Below are experts of layer 4 (counted from 0) of a mixture-of-experts language model. Rows are named router (the router's row for the expert), gate (a neuron's input weights, with its number), up (a neuron's input weights, with its number), down (a neuron's output weights, with its number) and show model dimensions 0-47. Each number is 128 + 32 x the weight over its row's rms, rounded and kept within 0 to 255.
Before each expert's rows: "mostly gets" lists some tokens that are sent to it at least half of the time. This comes from a sample of Wikipedia text that the model never trained on.

# expert 48
mostly gets: "–6,", " 6–", " 6–2", " Height:", " 6–1", "–3"
router [135 102 148 153 186 113 112  74 164 179 119 137 147  78 190 139 122  75 145 162 118 128 108 142 123 137 100 161 140  83  68 109  98 140  56 102 115 147  80 198 175 150  67 141 107  46 175 195]
gate0 [149 137 151 120 155 163 183 130 162  49  78 142  91 173 121 137 165 103  73 143 117 122 107 107 171 153 126 141 136 144  64 120 137  55 127 135 128 124  81 148  93 159 105  96 116 120 185 145]
up0 [135 111  94 159 102 157 142 115  87 179 136 124 109  60  78 146 135 100 214 114  59 163 194 147  89 168 120  72 106 158 110 142 145 120 132 139 177 113 106 129 196 184 177 133  82 177 140  92]
down0 [ 65 149 161 160 127 102 167 120 140 130 156 100 100 105 122 102 102 109 128 163 123 168 113 152 108  95 163 165 156 148 149 115 124  81 118 102 144 179 153 183 171 101 113 158 139 130 107  94]
gate1 [100 137  89 140 168 180 110 143 164 106 142 166 165 130 126 173 138  99 118 163 137 144 145 113 148 119 136  87 195 109  57 124 142 142 128 152 204  94 171 165 127 113 139 108 110  74 227  39]
up1 [133 155 159 162 139 163 107 158  99 128  97 121 138  71 121  73 149 161  95 153 122 184 133 112 137  75  92 139 131 125  64 119 157 138 153 177 156 120 130 112  98 130 120 148 113 145  92 109]
down1 [150 142 130 174 126 133 164 117 109  92 165 153 103 157 164 104 166 141 179 121  92  76 134 150 127 145 118 113 156 145 134 128  91 115  96 142 121  89 124 141  86 161 171  99 141  98 137 177]
gate2 [140 145 160 165 162 120 135  93 181  77  99  88 145 157 162 156  46 151  74 118  92 171 115  74 176 141 145 145 136 138 157 133  74  64 127  81 118 111 149 166 149 166  84  75 154 223 160 136]
up2 [ 87 172 160 178 158 110 105 100 135  99  30 134 103 124 127 126 103 149 122 149 148 154 147 135 127 100 156 150  83  96 152 140 121 107  81 125 115 158 157 104 133  88 102 213 145 159 155 143]
down2 [124 140 152 140 102  93 107  91 130 133 191 112 113  64 132 163 119 132 144 101 115 143 123 151 164 147 100 131 159 132 121 110 119 100 159 140 136  94 139 169  98  65 157  38 110 150 113 128]
gate3 [167 123 100  94 185 155 140  65 153 142 139  64 170 129  77 106 160  93 123  95 121 106 171 117 142 105 135 112 112 130 116 127 142  93 105 114 187  97 143 136 131 108 146 168  75 121  94 136]
up3 [143 185 107 153 115 185  95 115 169 149 143 106 108 181 103 146  78 231 124  93 108 121 150 144 137 126 123 140 152 163 141 149 138  72 112 141  82 124  38 115 103 159  76 120 157 124 107 121]
down3 [145 162 138 136 103 121  91 112 135 118  73 104 113 205 154 164 110 142 119 147 165 152 155 144  99 141 161 142 165 184 148 117 107 157 124 201 109 135 129 124 105 163 115 136 106 157 144 170]
gate4 [135 140  82 113 139 115  71 161 121 145 116 107  94 189 110  94 105 154 128 149 108 124 146  56 123 108 134 128 103 163 179 121 113 152 192 132  62 121 118  99 168 159 136 146 130 132 132 139]
up4 [ 46 131 136  85 119 103 136 141 167 150 113  80  76 121 105 145 142 120 201 135 143 118 193 137  96 158 111 115  63  67 157 139  92 135 158 130 153 107 149 129  92 115 114 106 183 141 139  86]
down4 [107 149 146 142  76 141  98 131 109 201 147 142  96 139  89 130 109  98 157 133 213 119 164 118 146 101 180 122 146 192 138 158 176 160 132 104  99 151 137 174 151 140 127 121 130 158 114 151]
gate5 [ 74 193  95 150 183 103 109  89  83 159 111  90 126 135 159 127 149 121 102 121 112 118 165 101 128  79 109 120 133  91  69 147 152  92  91 114  88 145  71 119 148 111  93 173 126 175 161 137]
up5 [153 128 111 115 131 178 137 169  82 128 206  88 178  90 145 138 151 101 113 117 122 205 135 103 127  32 149 140  88 111 138 110 128 156 146 109 155 120  94 117  93  79  75 163  59 146 168 107]
down5 [109 110 100 104 146 182  90 122 129 173 104 130 121 121 130 150  72  55 149 137 107 161  89 149 110 124 110 133 100 161 155 104  84 121 148 152  49 129 121 112 121 144 181  73 150 147 138  79]
gate6 [174 129  96 106 138  91  81  98 166  72 127 119 131 133  90 181 127 125 145 114  80 159 133 155  69 118 133 146  85  79 167  71 125 130 106  80 137 170 117 109 130  99 103  86  83 111 126 144]
up6 [176 131 101  90 101 105  85 117  93 170 181 133  86 162 184  60 101 126  97 149 131 124 139 112 158  75 126 161 138 171  96 108 142  96 112 124 148 129 156  69 126  64 113 112 129 141 142 138]
down6 [112 172  97 170  89 120 105 148  95 115 118 100 130 168  76 119 156 139 107 168 163 144 123 140  64 133 147 131 171 150 151 176 115 141 117 182  56 152 155  92 142  68 134 111 117 156 185 111]
gate7 [142 129 112 167 125  75  96 124 157 110  93 201 134  90 114 194  93 135 191  84 146 121 117 137 164 164 105 123 180 124 157  97  87 175  91 144 117 109 176 144 101 155  72  48 114 121 110 201]
up7 [156 155 123 129 153 112 110 117  81  65 181 146 101 111  54 158  96  63 175 150 125 166  80 146 125  89 102  76 118 147 115 129 186 103 138  97 144 144 115 145 141 110  95 155 162 120 120 150]
down7 [ 71 110 123 169 163 100 133  89 138 179 142 117 120 122 143  96 188 162 155 127 141 139 100 119 132 166  79 139  95 139  87 122 136 109 110 125 119 112 139 112 138 190 139  97 165  74 136 157]
gate8 [194 144 171 120 113  56 104 108 107 124 132 136 121 146  74 147 221 119  90 151  84 107 115 140 140 119 119 171 126  64 156 163 147  90 133 124  91 152 166 156 158 127 105 113 153 173  90 142]
up8 [110 114 114  76 157 107 111  97 103 175 143  69 123 111 143 155  93 183 114 136 126 120 133 152 107  44  85 130 126  76 184 152 132 130 133 159  90 155 121 171 134 124 121 131  95 145 116 110]
down8 [222  48 185 162 145  84 149 143 100 103 123 115  81 100 110 103 125 102 108 137  95 119 144 114  81 173 101 199 116 132 119 167 145 110 103 179 129 164  70 112 108 123 119 130 134 126  94 134]
gate9 [130 115 154 124 142 103 129 195 175  95 154 140 179 126 142  91 123 103 143 119 162 114 148 135 133 142  92 144 142 110 154 142 158 165 162 120 154 103 128 142  90 134 135 119 116 138 105 101]
up9 [149 146 121 164 151 150 175 111 150 146  91 125  95 143 146 114 204 124  93 112 160  92 141 147 107 114 129  65 151 203 159 148 113 127 140 130 145  97 186  72 130 169 140 117 103 135 136 155]
down9 [116 178  88 198  39 156 133 168 111 111 135 146 104 129 197 115  94 152 147 128 109  92 100 128 154 183 159 133  72 129 146  99 129 128  98 122 130 188 147 123  70  97 153 177 125 180  86 135]
gate10 [140 177 125 114  63  90 133  93 106  97 125 119 143 146 138  61 129 125  92 175 118 121 105 113 105 127 185 122 106  92 137 134 114 136 109 131 114 136 122 136 149 191 104 126 117 161 127 143]
up10 [153 118 108  99 115 106 147 131  51 133 121 179 120 138 112 118 186  78  41 123  91  26 111  70 139 111 133 161 142 147 109 112 142  83 159 103 106 118 140 125 145 119 144  93 102 159  79 150]
down10 [150 131 158 119 111 193 140 140  93 145 146 125 147 119 146  74 153  97 114 101 114  80 110 108 128 135  78 116 114 118  60 104 138  42  66  88 100  85  84 105 119 141 104 108 156 110  61 105]
gate11 [ 60 112 201 175 123  99 105  78 117 158  98  84 123 170 109 134 134 133  99 149  83 155 103 125 181 118  99 150 132  84 139 128  82 141 135 132  55 114 108 140 174 104  95 148 107 192 134 133]
up11 [165 187  68 106 192 131 157 123  78 155 185 133 120 115 158 195 102 171 119 102 134 115  40 150  97 184 172 109 158 158 167 125 114 152 120 170  69  95 146 112 113 159 138 139 167 122  86  84]
down11 [110 155 125 114  88 186 125 118  85 162 153 140 131 124  82 102  97 148 160 100 149 118  93 112  86 133 118 119 171 157 106 143  98 138 166 121  99 104 209 116 130 178 121 132 145 114 104 151]
gate12 [112  69 119 175 130 155 159 179 129 147  89 154 116 123  85 121  48 114 143 145 167 129 137 110 124 184 100  96 185 119 151 140 184  88 108 111 131 102 152 184  88  96  66 124  75 139 173  72]
up12 [ 77 144  94 122 116 134 165 108 137 129 155 190 147 106 143 137 116 127 149 164 113 129 113  88 118 105 136  98 227 135  87 104 177 127  83 127 203 186 105 116 146 158  67 174 132 120 185 127]
down12 [102  93 214 125  97 163 179  98 144  77 121 145 195 171 159  91 101 116 157 122 163 141 116 105  77 147 210 147 176 197  59 133 183 114  87 159 102 142 146  96 137 141  63 163 118 131 201  84]
gate13 [ 98 127 126 104 168 129 124 113  77 153  76 111 131 144  85  78 138 167 112  89  70 117 135  77  84 102  94 148 143 143 154 126 152 129 141  72 118 143 144 213 113  80 137 165 159 108 125 128]
up13 [ 28 131 146 128 133  81 103 182  98  96 178 139 162 173 115  77  95 135 169 141 164 135 108  81 126 138  81 151 145 128  72  99 105 137 156 110 160 174 111 180  81 102 143 148  98  62 149 111]
down13 [ 89 107 146 137 151 140 116  76  97 195 147  82 147 145 131 140  78 157 104 151 121 125 127 110 200 112  17 129  90 115 106 123  92 117  50 173 124 192 140 132 172 168 139 128 129 138 119 108]
gate14 [ 73  96 168 112  92 104 156  61  46 147  61 115 172 122  98 203 114 139 114  93 104 103 132  61  90 108 105 112 101 109 140 142 142 134 103 136 150 106 123 149 144 120 143 151 126  99 124 167]
up14 [153  95 137 138 134 139  82  82 112 125 135 100 154 133 155 101  82 152 108  98 136  86  90 179 139 118 139 162 154 167 139 133 132 125 120 200 200 117 128 180 152 101 165 182 131 106 143 166]
down14 [133 138 136  97 136 140 101 112  67 133 164 137 112  97 144 119 191 176  91 152  70 193 123 144 100  98  90 121 148  68 159 149 134 119  92 104 179 148 108 181 127  76 145 142 104 108 142  85]

# expert 14
mostly gets: " dec", " year", " ag", " period", " met", " month"
router [130 156  94 116  75 143  94 191 113 114 147 107 143 190 158 150  76 122 161 167 170 130  31 174  86 108 162  91 130 133  96 104 130 143 174  82 150 133 105 172 116 136 110  87 116 149 126 111]
gate0 [ 88 122 127 158  82 111 161  82 147  92 147  90 104 127 171  56 144 113 134 191  77  95 126 155  85  96 103 125 200 144  83 202 179 113 144 119 136 172 110 114 116 119 150  90 125 148 124 174]
up0 [107 141 101 148  55 100 105  89 124  93 119 185  64 106 156 184 135 119  95 114 173 163  89 113 136  93 122 145 112 148 184 136 116 127 162 137 112 141 146 135 203 147 120 103  94 153 131 103]
down0 [ 73  72 107  90 176  95 136 148 146  99 124 168 153 151 146 123  85 158 125 144 105 162  57 137 124 164  89 153 129 157  96 138 111 160 103 162  95 165 173 154 134 154 129 145 149 125 117  96]
gate1 [102 152 178  71 107 120 132  66  88 128 130  95 164 129 112 137 137 134 111 123  89 206 150 148 124 146 133  99 105 182  99 121 148  83 127  71 117  97 131 149 123 161  74  91 140 171  89 143]
up1 [143 116 129 121 111 184  78 109 138 155  96  91 143 172 111  98 172 155 138 155 134 125 155 135 133  98 141 121 114 223 173  53 174 122 121 139 113 122 154 169 149 137 142 162 200 131 161 152]
down1 [150 119 122  69  79 203  89 166 162 132 128 122 190 108  77 156  91 142 130 143  91  89 142 119 125 154 113 189 118 120 178  77  79 121 103 148 139 142 157 121 111 158 115 115 130 182 122  98]
gate2 [112 151 117 129  95  55 178  94 161  92  52 142 137 121 147 144 149 116 173 124 161 109 114 133 181  70  93 149 152  94 162 122 177 151  92 200 114 120 102  88 157 107 106 131 129 163 104 107]
up2 [176 153  98 106 114 113 131 139  89 120 149 159 140 135 181  93 121  91 167 148  68  78 116 116 146 131 145 118 149 138 130 144 136  70 145 169 132 156 134 140 105  90 117 126  95  86 151  93]
down2 [ 71 158 154 104 115  85 131  89 132  97 110 158  86 179 138 106 124  63 131 125 157 106 180 156 130 159 186 104 202 218 104 180 101 131  91  92 164 146 141 139  96  93 150 119 140 182 115 111]
gate3 [118 164 113 160 138 129 102 194 132  96 112 163 113 113 158 121  58 108 207  85 132  25 149 112 147 136 124  77  71 197 162  79 130 124 100 133 142 161  79 164 164 114 126  82 145 143  96 114]
up3 [ 78 143 172  92 135 120  84  63 112 113 139  72 117 131 153 162 109 143 122 132  64  61 149 120 110 149 125 111 176 163 132 129 161 143 163 160 145 162 117 163 162 154 115 109 113 242 141 106]
down3 [ 68 135  56 156  72  82  83 109 154 149  99  61 164 139 128 145 173 144  89 160 103  78  90  84 108 128 109 134 184  85  68 142  66 126 166  97 107 121 136 127 162 161  97 186 102 162 123  98]
gate4 [132 116 148 136 142 120 121 160 105 107 155 118  77 125 146 120 157 139 170 140  77  94 171 176 105 128 125 102 124 114 157 122 111 160 124 134 118 131 108 107 144 125 152  93 157 176 154 124]
up4 [ 67 107 150 130  97 126 214 130  75 156 145 118 117  58  87 173 145 145 133  84 171 161 131  98 111 104 120 117 151 108  78 121 173 151 140 134 157 143 124  80 165 129  80 116 114 139 117 124]
down4 [138 176 108 116 146 153 159  55 128 110 133 121 130 109 141 136 121 125 107 194 124  73  63 156 122  97 138 141 135 108 143 159 194 111 123 147 141 152 102 151 176 149 149 123 142 120 115  70]
gate5 [126 108 122 107 156 218 126 152  97 144  44 148 125 113 124 114 154 123 124 111 148 143 117 131 170 122 163  92  77 137  81  90 158 164 138 165 143  94 131  81 118  89  98  90  93 130  86  79]
up5 [110 143 122 145 153 148 137  91 115 116  91 129 128 200 101 148 207  92 135  68 149 128 133 132 135 117 144 130  98 125 165 159 175 123 123 123  74 146 138  88 110 132 138 217 129 134 133 125]
down5 [ 79 194 112  45  80 102 133 135 166  77  79 152  51 152 138 150 125  97 110 136 123 129 128 102 142 143 147 140 153 155 207 175 151 130  97 128  88 125 109  88 127 118 115 131 186 136 100 146]
gate6 [123 111 125 176 123 149 157 130  89  93 139 149 157 134 175  99  87 155 133 169 122 107  98 117 132 149 124 164 154 116 109 185 106  86 174 104  75 109  73  84 135 140  90  94 168 123 105 142]
up6 [110  85  95 138 130 126  72  71 169  99  95 126 125 146 164 126 116 119 161 103 121  97 161  84 132 117 110  95 109 209 121  93 133  77 101 139 133 155 202 114 126 110 125  73 184 141 102 130]
down6 [152 205 156 124 160 144 110 177 148 113  96 147 145  97 159 106 132  86 149 111 168 154 171 152 144  94 104 157 152 136 137 127 159 118 105 128 138 180 159 206 141 164 136 167 158 161 165  99]
gate7 [117 145 144 143 156 112 186 201 117  89 154  61 130 167 143 157  80  95 142 134 114  71 136 156 156 177 159 147 144 127 112 129 145 108 126  68 177 191 112 114 143  79 108 144  90 147 132 124]
up7 [150 145 156 171 123 125 125  81 160 113  64 136 178 126 153  95 137 156 123 182  97 172 128 107 140 105  93 135  71  97 165 124 127 136 182 196 115 171 155 181 145 140 150 129 136 111 110  95]
down7 [148 186  99 160 141 122 173  82 178 155  70 142 136  90 175 143 178 116 139  52 138  55 155 101 120 114 125  95 101 161 142 144 112  76 119 134  78 136 123 106 215 166  75 115 172  77 147 103]
gate8 [101 107 183  91 150 131 133 115  69  99 139  78 109 140 118 122 156 125 123 159 116 197  87  95 121  94 100 111  87 153 119 141 106 121 152 138 127 102 146 135 107  76  96 129 139 173 103 165]
up8 [ 98 130 143 170  98  97 139  95 154 134 114 117 163 120 112 100 155 124 151 135 105 135 158 165  99  77 149 156 134 153 115 127 140  91 126 125 110 154 134 130 155 196 158 128 111 101  97 112]
down8 [ 94 128  92 161 147  92  77 134 107 100 129 143  72 142 136  77  84 106  87 142 129 149 143 149 142 157 127 181 111 125 195  95  51 169  84 104 111 154 111 143 150 141  73 135 178 114 114  74]
gate9 [129 137 111 129 149 140 128 118 157 125 132 131  91 130 150  73  58 151 151 106 137  80 111 135 154  55  77 141  65 134 138  97 127 197 101 177 140 115 133 163 144  46 130 142 102  96 140  92]
up9 [ 92 171 117 140 144 129 132 151 118 142 124 119 144  97 151 171 141  83  88 186 110 227 114 110  85 142 127 122 126 125 102 155 147  85  82  73 158 118 148 194 106 113 159 124 195 134 147 145]
down9 [ 96 195 126 147 158 149 126 156  70 173  78 154 148 151 124 163  97 170 160 114  73 159 104 115  81 108 132 131 223 102 144  71 117 167  87  99 101 136 133 171 170 169  96 137 113 106 128 141]
gate10 [114 125 142 119 117 173 125  21 152 168 142  92 102 115 129 168 121 110  48 171 152 103  82 156 135 131 146 144 133 107  88 139 104 104 142 105 159 151 139 181 106 134 122 129 147 205 149  89]
up10 [108 130 108 121  63  82 150 170 113 156 110 103  75 142 111 128  98 143 107 147  67 106  85 202  59 114 112 121 149 113 125  90 112  81 121 154 139 146 170 143 122 150  90 118 154 166 164  95]
down10 [152 104 105  62  99  81  96  53 114 126 107 122 125  86 169 122 167 157 169 132 110 149 135  90 131  98  78 154 171 177 103 148 171 178 110 120 141 107 136 153 130 153  93 153 148 141 126 132]
gate11 [122 172 108 146 113 168 124 111  91 189 100 136  69 140  95 146  98  89 160 149 125  97 103 173 134 146 141 126 112 166  85 133 130 124 118 148 135 164 124 141 114 126 142  68  87 132 132 103]
up11 [109 120 169 156 141 122  99 110 179 107 154 111 110 135 139  94 121  96 118  60 156 114 171 156 145 174 193 119 121 104 116 111 138 113 136 165 117 172 165 113  81  69 134 137 146 117 114 199]
down11 [107  95 160 114 125 126 130 106 168 146  76 162  75  95 161 174  69 152 206 116  91 143 110 185 100 147 205 165 148 188 139  97 170 125 164  84 106 146  93 151 107  91 143 124 131  91 155 139]
gate12 [117 122 128  90 153  87  88 175 138 152 142 141  99  84 146 110 115  98 152 139 181 122 118 129 104 129  67 109 124 138 150 148  94  87 130 120 117 116  65 116 153  95 106 184 188  60 111 121]
up12 [ 45 122 137 167 105 152 140 175 140 115 144 114  57 109  45 128 143  93 146  90 103 134 112 129  82 180 123 145 117 129 156 119 118 126  75 145 111 121 138 143 142 109 138 144 138  86  89 157]
down12 [166 108 103 157 194 128 126 104 110 152  91 118  28 162 114  77 196  85 141 156  86 106 132 154 166  99 115 155 133 105 139  90 111  81  98 104 204 133 100  98 126 120 165 162 171 101 118 138]
gate13 [ 99 181 133 136 116 105 154 163  78 135 148 122 101 185 106 114 116 115 166 111 127  27 171 153 133 100 173  77  84 160 105 163 144 167 198 103 124 154 130 169 113 133 138 145 186 179  98 134]
up13 [101 118  48 141 100 104 196 195  85 135 135 133  88 123 144  81  79 183 140 158 153 165 140 119 128 173 129 194 134 145 150 109 117 119  70 125 107 198 147 136 116 106 132 133 127 123 115 133]
down13 [111 123 155 212  66 108 104 144 130 123 129 193 109 155  70 130 133  99 121  54  87  90 119 172 105 174 118 135 107 155 126 102 151 148  87 155 123 178 144 118  62 141  93 127  46 130 137  87]
gate14 [ 97 179 137 143 154 131 115 144 115  81 131  90  99 106 153 113  98  74 144 137  97 193 157 146 182  97 111 114 133 167  96 136 129 118 117 152 149 158 112 126 131  91 133 159 131  60 137 152]
up14 [119 202  76 127  95  98 154  96 142  84 186 110 165  97 175 175 125 140 124  85 113 140 140 171 167 101  96 149 152 177 153  94 146 127 143 131 113 144 116 178 119 127 108  97 140 154 128  81]
down14 [155 142  78 109 190 116 113 171 176  98 127  87 120  93 106  78 129  74 117 125  99 180 149 133 172 151 122 106 107 176  96 145 132 118  93 168 120 151 173 124 111 135 139 113 135 121 134  97]

# expert 1
mostly gets: " During", " ex", " period", " dec", " addition,", " pers"
router [118 132 134  94  82 167 134  98 163  89 149 144 116 184 114 169 133 121 128 111  99 116  84 189  49 176 135  89 148 170 201  88 129 116 112 126 125 118 161 105 137 125 122 143 118 183  80 179]
gate0 [120 154 165 153 118 125 143 141 172 114 161 108  82 184 111 131  45 171 106 137 132  87 174  85 132 110 134 117 127 181 148 146 125 154  93  81 140 132 128 130 144  88 125  74  94 154 129 130]
up0 [157 168 118 190 123 113 103 109 130 138  89 114 200 100 128  70 122 143 102 130 121 114  82 140 179  74 127  19 152 141 183 133 127 165 101 138 103 149  44  81 187 152 105 100 113 118 132 182]
down0 [127 154 185 167 132  83 134 102  97 143  79  94 195  86 134  83  79  89 136 115 126 100  85 104 133 101 105  81 173 111 132 111 163 161 122 171 174 158 100  38 171 121  90  98  95 168 124 133]
gate1 [ 86  68 147  80 173 113 155 155 128 148 106 150  46 142 177 134 114 117 122 151 136 117 177 113  94 143 118 156 134  99 145  96  94 139  81 158 155 123 114 156 131 120 135  74 161 154 122 142]
up1 [125 115 129 145 161 130 113 160 109 147 149 161 141 161 164 107  62  77  81 139 122  90 153 187  76 172 120 148 147 138 129 133 127  92 183 170 157 144 156 128 153 155 124  84 114 173 182  96]
down1 [128 161 167 127  76 176 104 152  90  62  91 135 127 138 126 165 111 111 126 122 148 155 143 149 172 173 135 110 148 127 101 162 188 135 180 115 126 151 125 143 121 110  84 130 125 137 112 132]
gate2 [158 113 174 113 172 155 129 112 184  95 129 118 131 120 103 103 113 104 130 161 116 153 115 128 100 130  93 116 114 199 109  68  81 178 118 160 127  94 141 135 163 155 184  69 130  78 168  71]
up2 [124 104 145 118 111  86 128 140 142 157 146  66 169 135 114 163 153 181 127  95 146 140 117 141 150 166 169 144 107 155 105  99 120  84 101 116 104 131  96 158 158 138 108 153  93 102 164 133]
down2 [ 94 151  92 107 198 130 129  87 104  89 120 131 176 113 171  78  90 120 133 179  64 119 190 127 158 101  75  89 142 155 105 143 134 122 116  81 134 118 140 201 170 117 163 131  86 117 135 114]
gate3 [141 149 101 201 206 171 181 152 123 107 112  80  88  79  98 147 155 130 112 135 138 141 167 115 134  52 165 126 125  89 123 138 143  81 186 179 114 130 133 140 108 101 113 155 107  52 126 106]
up3 [140 137 125 152  86 141 124  68 112 203 165 174 140  99 151 124  62 133 172 154 151  64 119  83 117 110 109 165 143 102 133 168 106  93 137 146 152 133 139 191 122 175 130 148  77 150 105 113]
down3 [116 126  72 127 122 163  87 165 137 129 143 117 127 158 126 156 162 100  96  71 134 104 120  83 152 146 106 137  98 174 136 141 155 118 127 165 151 149 180 100  49 137 135  80 164 159 200 133]
gate4 [169 160 216  82 136 166 161  99 117 130 135 148 138 125 130 137 148 129 140 159  86 116  91  99 104 106 106 134 134 153 176  59 149 148 106 150  95 117 167  95 124  96 131 162 112  36 139 129]
up4 [108  88  74 131 163 135  75 126 151 200 112 122 134 152 116  89 125 149 155 154 175 125 160 100 162 198 176  82 192 109 117 105  81 131 150 104 145 115 107 106 179 134  95  94  89 120 108 109]
down4 [ 78 155  63 136  96 106  51 138 179 120  96 172 146 129 153 150 103 156 133 122 183 142 127  76 108  83 116 140  94 129 135  95 157 132 160 123 152 136 143 139  84 137 137 134 108 141 127 108]
gate5 [ 95 112 215  99 114 112  40 102 175 163 205  99 131 118 105 130 115 124 200 115 198  84 138 121 102 166 125 138 109 136 107 149 119 139 163 121 147 181 127 148  84 111  90 158 177 162 149 114]
up5 [ 94 147 152 158 148 126 180 164 207 125  80 117 119 143  75 136 136 126 159 160 122 111 197 164 129 143 120 163 152 121 182 164 106  88  71 123 161  74 132 154 129 179  74 121 161 148 103 136]
down5 [211 124 171  91  68 140 193  72 138 123 121 148 115 142 154 108 130 143 116 221 163  79 110 132 106 173 144 146 136 161 118  96 118 187 134  89 139 180 101 120 112 129 126 128 136 130 103 130]
gate6 [ 98 117 124 103  84 120  87  78 186  83 163 141 118 128 143 110 131 136 171  85  27 157 115 112  89  64 176 114  96 117 145 128 134  82  94 177  95 123 123 114 139 132 121 120 164 114 140 109]
up6 [130 136 155 152  87  93 128  74 143 161 122 139 108 136 159 154 134 138 143 122 135  98 150  90  42 125 118  76 125 117 177 154  58  98 157 111  69 122  83 154 139 114 170 134 145 126 134 173]
down6 [159 141 115 113 107 179 137  65 161  96 125 126 136 138 159  72 138 106 135 106 106 123 142 117 112 144 120 213 144 117 111 102  54 119 115 116 131 107 143 120 141 153 124 109 133  93 119 150]
gate7 [126 156 103 115 122 166 109 119 116  89 134 116 120 134 155 111 148 101 101  71 107 148 157 146  60  91 163 150 107  76  74 126 112 183 116 137 141 102 154 139  66  84 141  91 124 194 136  92]
up7 [134 118 140 180 170 137 119 135 140 144 118 176 142 125 116  57 102 126 168 183 127  47  94 147 151 143  94 146 131 130 110 147  85  89 131 123 120 135 135 108  82  88  89 164  91  98 104 167]
down7 [140 100 130 100 103 154 184 166 118 233 144 149 154 151 191 108 117  94 137 115  67 117 113 117 113 110 209  92 153 102 135 108 144  97 137 101 154 117 164 141 152  94 132 134 123 159 212 157]
gate8 [198 163 162 115 212  81 116 131  96 160 162 114 165 157 140  84 148 121 104  85 110  79 133 242 151  84 159 106 104 168 167  85 166 142 139 179 172 152 171 101 181 147 134 112 150 111 134  99]
up8 [145 140  90 110  47 166 102 133 128  90 132  99 171 126 138 144  62 146 122 113 118 122  91  78 136 153  70 110 147 116 154 131  76 107 127 141 123 139  95 133  35 113 109 168 104 161 118 102]
down8 [133 148  58 150 111  99 105 148 101  43  81 157 126  71 119 165 130 147  78 109 118 150 165 143 101 150 140  92  97 125  90 148 148 174 115 126 150 142 143 111 123 139 179 109 222 152  95 169]
gate9 [112 116 116 100 135 130 148 124 143 111 120 119  84 123 129 124  89 124 127 158  77 132 129 162 102 161  92 146 134 181 120 138 156 141 129 123 157 169 123 125 115 113 123 160 158 144 174  53]
up9 [ 77 171 144 123 167 161 104 126 136 165 147 147 100 153 143  81 100 109  89 121 152 129 121 148 131  46 142 167  84  92 132 110 121 110 165 110 159  88 174 124 132 110 125  95 203  99 183  97]
down9 [132 127  90 150 151 182 134 125 104  98 139 116  67 144  53 134 119 137 122 108 109 149 116 110 179 123 120  89 131 106  99 138 120 113 123 133  84  83 149  64 116  98 106  96 133 204  99 141]
gate10 [128 134 159 123  87  86 133 125  84 196 122 108 125 156 159 137 117 169 224 156 159 140 102 133 136 111 136 162 135  88 135 134 143 153 135 101 118 176 155 126 175 141 177 210 153 217 146 121]
up10 [137 115  91 129 156 120 164 155 171 174  87 109 101 148  90 100  93 102 114  95 146 131 135 171 115 120 141 115 123 102 162  95 169  76 141  95 198 137 143  66 173  96 139 168  91 124 151 104]
down10 [ 68 177 170  86 179 133 141 150 182 135 102 104  99 129 118 141 152  83 151 117 120 170 128 161 152 134  92 101  98 140 134 107 161 150 117 201  66 186 148  77 172 145 126 179  67  90  94 146]
gate11 [159 122  20 140 109 104 136 121 201 106 119 149  80 205  95 146 141  97  96 154 134 159  94 188 147 102 149 108  89  71 184  91 165 139 134 127 141 164 124 124 144 114 182 123 121 113 119 128]
up11 [156 101  87 162 186 110 130 175 160 105 159 111 120 150 111 139 106 104 117  89  53 131 148 174 151 123  95 127 124 113 124  69 109 150 126 193  96  56 115  71  87 119 134 158  95  99 162 126]
down11 [182 145 226 125  65 155 108  90 131 153 156 164  99  72 120 115  90 117 172 112  90 115 183 161 193 173 165  77 160 151 140 109 165 121 132 112 122 159 197 114 153 147  60 125 169 124 144  92]
gate12 [ 50 115 119 181 173 114 126 135 124  73 106 131 182 120 198 129 148 117 105 196 120 166 120 177  99 145 119 117 105 134 178 142 181 195 130 140 128 148 104  69 133 213 151 120 169 141 108  56]
up12 [120 159 118 153 153 119 133 117 113 140 190  90 142  86 179 125 118 118  95 133 143 149 139 138 234 176 129 168  60 109 121 183 112 201 129 162 176 108 138 139 132  89 130  89 123 107 159  87]
down12 [204 106 116 158  37 115  54 129 113  72 108 118 160 140 143 191 148  87 154 111 151 105 117 137  96 164 167  50 136  89 162  89 132  93 167 173 152 147  91 179 178 148  94 120 133 119 128  49]
gate13 [109 186  96 153 121 119 177  40 145 163 111 116 155 189 173  63 132 169 127 153  70 168 154 109  97 161 105 173 122 126 117 160 131  74 135 141 133 148 125 101 148  98 116 121 128 115 143  91]
up13 [118 156 124 126 134 108 177 128  86 110 119 239 151  83 120  97 132  61 104  83 119 101  81 110 177 109 158  99 144 152 140 150 141 175 148 141 131  98  99 139 108 107  94  91 131  85 170 143]
down13 [129  80  91 146 143  94 170  89  98 121  98 186 151 149 124 150 110 100 117  96 137 121  98  92 188 144 121 141 112  75 179 151  55 192  91 150  98 115 152 149 139  88 110 172 147 125 130 149]
gate14 [114  79 153 114 181  95 151 147  12  88 160  97 175  92 119 172 165 137 131  97  86 165 146  87 114  74 117 138 155 194 103  90 138 171 166 220 174  61  64 132 157 131 157 105  95 145 115 154]
up14 [150 120 155  84 203  78 149 137 106 112  85 123 103 160 177  99 113 111 180  87 117 161 135 100 105 155 124  68 123 201 120 100 162 147 160  99 116 131  71  62 108 128 103 157 130 146 118 170]
down14 [110 162 167 153 176 100 149  64 117 111 128  60 199  97  96 132 181  87 148 184 187  79 112 115 101 120 186  87 187 199 171  93 166 137 170 121 138  99 121 145 124 109 122 129 161 117  88 133]